{"experts_per_token": 3, "d_expert": 144, "d_shared_expert": 192, "activation": "relu", "routed_scale": 1.73, "balance_bias": false, "router_bias": true, "init_std_router": 0.00794, "lr_router": 0.00067, "vocab_size": 22169, "tie_embeddings": false, "lr": 0.00539, "batch_tokens": 65536, "seq_len": 512}
Below are experts of layer 12 (counted from 0) of a mixture-of-experts language model. Rows are named router (the router's row for the expert), up (a neuron's input weights, with its number) and show model dimensions 0-255. Each number is 500 + 25 x the weight over its row's rms, rounded and kept within 0 to 999. Numbers have three digits each.
After each expert's rows: a language model's description of what the expert responds to. This comes from a sample of Wikipedia text that the model never trained on.

# expert 41
router:501507527489548446436513508523534456522477542516498502474536528486474509548523488487511484540554510481464509493487496471441472501513514521504475533471484510495485503476489543475498550462533493503500527500502498539456506516520466467510534482489525477520458483500486521511480438511490483499473501505510486498469473492506492393496499488505500491472515513495536495520513487501473499509549505484499518495489520465528503493490535464457468496489516496486562488507493454501523440505480499512489461521569514504482494504492500461512489478487475541496487468567543497486475493476502493495489498491505522490491506540473517520516544529535491516544492499488535495506498493519504487515493535492488496508492507475462513492510526509526518512546540490498503510443469506515474449523512496
up2:468489493518471532461478529481504563508478472511531518514512512539489496509489452533493493511513542429489483513471494483495485483505493496499504512552500502500474479499524536498480436497485504529492540497496491490523522475521499476514520476547500502505501475492538467467461507506538489440482471517500493479539497498504528481482547538500512471449516473465430466551472510482532484526529533547500455515499490496527484522507498509539527528488478471511482492545525508467494473490499517526489493480466538507491500522496509484476489532485460486491485502487497508501547506517425491526493450510503527523493486479467521478462479527523473523518510474513472501527520497494462522519466514465517523464465498444454476491504483483514489497473527465502528500493464528492487507489458457
It responds to: Pronouns and relative words that begin a clause before its verb, such as it, he, they, who, which, This.

# expert 46
router:491457496519481512514488458507466500480486517477513529533497512550517505474489496486532540517542521518501471505474492472461482482492534508517535464479490490534470558490510497515505496508510528513531510494475459482519488497518487482483490468532546488506474532511478447492529549504504502510512495537489521523494468499523483490496481503524501495502527511459508453531476508515471492507520529495518457507477518509510534499497521514465553451497480469495506515543487483522541473552511500508531499524535534497530548505512512495444485532480454536498455477531504501448480527543500484461473455462477481523483580518490543503498523498530464533486495477485524466535460521519531486510500508497514482506483495486508510449515504484467482459531501451514539525524499485553486520522494515
up2:487485507519491551495551502552518465473510567442503493501551533498500493510492524514530512519491491484463479547461500508512513508483494523467518506507541505509502494526514496472505507452480522486538489461495470491500479521534485516454505455533510480488474516532501479419507544524519537516518470497511512511495502509521467558528469530480491517489499514500533518521499515490507532485463525485511498476507531474470505504471527526461542526491507542517463509540501539452515516519535505500486560528496478493526476505500474498521505469477540496500500520475459526500514513506526499511557496477461460531540503512508473476485524555525486511489520476491475496509471506536504438533539485536475476534500508510461490479562497510497489507530477484495503535508516477495475508496509509
It responds to: Initial letters or short fragments starting split-up words, often foreign names or transliterations, such as m in moins, p in piastres, M in Madhumasa.

# expert 39
router:493483506485481513504529475499472509538467516532471502491514527486478516507485465501497547563485429470531464498486505458460516500506514492573511455503496446456511498481485504511498454503535513509496522532528456539475554478500459493495501466479513479515554507496499500500447476524504488520505501486545481499487486498536478489517495491495547538479518500505480543455504514527509476484483505527519471511507470509499499481549530527510485490514485485494545512519488499504532497508482510520492499508495499473497490523488526505516440438515492522493505469542540450489538516495440466522485469540483462509503476501488488477498482518513483525499529468494518486517519521524514491493486514517534445518494467438520563487494519517500489453524508529468503503491525518490509449517492525
up1:493507512479506510512519483492500466495466483533485473528469520494492497474510536491459547513516498484526503519464509475502482500516522498536475509442496487518508523458472481502485498488507522514508567503489481567479550505540484527505486538477496525507490512534524476497512501490488500468522502507475486478482532481557475538475499510473447458496511480480533551469505495510491525513543545532493490487484535508497526518519521492491517475508509506477486545507472467502503516488530498513509509487518511503496521498504514484537484512480504470509487508482541490525545492461548533553425500516490509504515506449487525441451503498486528491537544538551482507478440525493465505468481498538504493499545488518539478510495541511452475527480505456501475474487514445504488512548519490
It responds to: Pieces of Japanese and other foreign personal names, often after country codes in sports results, plus United States, Japan, Korea.

# expert 19
router:526529487567476513444469485510473504514453490529511482523484511527483493473494452498517510545524537512553472518472499496461485464512509497488466466514467521492446531497524528471515475514519503503518530505492467486475560482463499472490530482539496491486500479525493479516532461524544452528502545512512496530513470496525490507494503505492508489484520505501490472477472544500505486522514497508476483520484491474494517499483522512452511487515503506447524521477497465528531488516473509522500520549526537487523535560477520501489494471490528495482467483467484527469490533478491458483479477480473474529464508502471533515498476493503499531523497446482599497526502502536506498462496516537512494496481527495533566474507499518481471511462479489473529501524510501520511463490469505
up0:502536494541488487474504506523500499515463510535495495539537494503455520502458508501532497535539527502495500482500473488514514480497476479490507511471496481470456476484558505479464510505458487515469504515519499531519498498469476500474461495504523473513487551513452515504518469464469462526479552486468510493501482515504516485503495502432515501519517506479490503492493516471468518502522491509485503499481519528545495502490474511485516452496514522488449548493506505497520512527521498466476515486500525456535456519470482463482478474492591535541464510520484474479490528492537486497474515474490444539503491506521515437476457502473529522479549468492484470506498453525518502471547497497449476487476490449532485507516481481492501495519504480557502502473493482487486541487479445
It responds to: First pieces of split common or technical words, often in biology and science text, such as car, cur, micro, sc(rub), hel(ix), lim(b).

# expert 44
router:484513475477542505471506511499500490480512531513487520494481501506495508515493488481464537515532517499497503532493499482505499501500486554483555515500481494492474514477470475490502483462516499498523509511505472489487492519478524480496496498525540467477477534483470526526479496527477496485506518542493516482442483452482471485475472486526465467496527507486502504471519552559527483486544486445557505548493503473501530517460498452483483481533568515496488503539498451489565499497493512497502487504535508483516494525467518479501484520457515485486488484541516457506509495443484465514495510507478487505481476488467488493499473536516476474542520493479508500534482543528504527528551496515534514510460526531512491495554518513496506453512556519518563546470504508514544523525439489
up2:503494536493496502494515500502496490548463548472524502462550494532510496522507477485493466507495512463492569536486451496492518475492499499517497468493461506544481516500479503489495480487521527544496495471485466498465533501495503492473485489465491542506530514524508491521476495490479527504494475552481481474517519517477542494494524500481522467508472513530485522521543541543495473462508518507496504486481468486549477479459500432516517500504499531521523491493522498439478509489457480483518514486533473499493512496474529513524500512429487481472480539542454514471474513515521500499480557450514555468466512461486484499517431508565511476510503516512504504478497484461548497512488515500506483529459526518505483497503457540499504466476490519497503524525528488537528494504460467
It responds to: Verbs, pronouns and sentence punctuation in biography narrative, such as married, appointed, worked, he was a, and sentence-ending periods.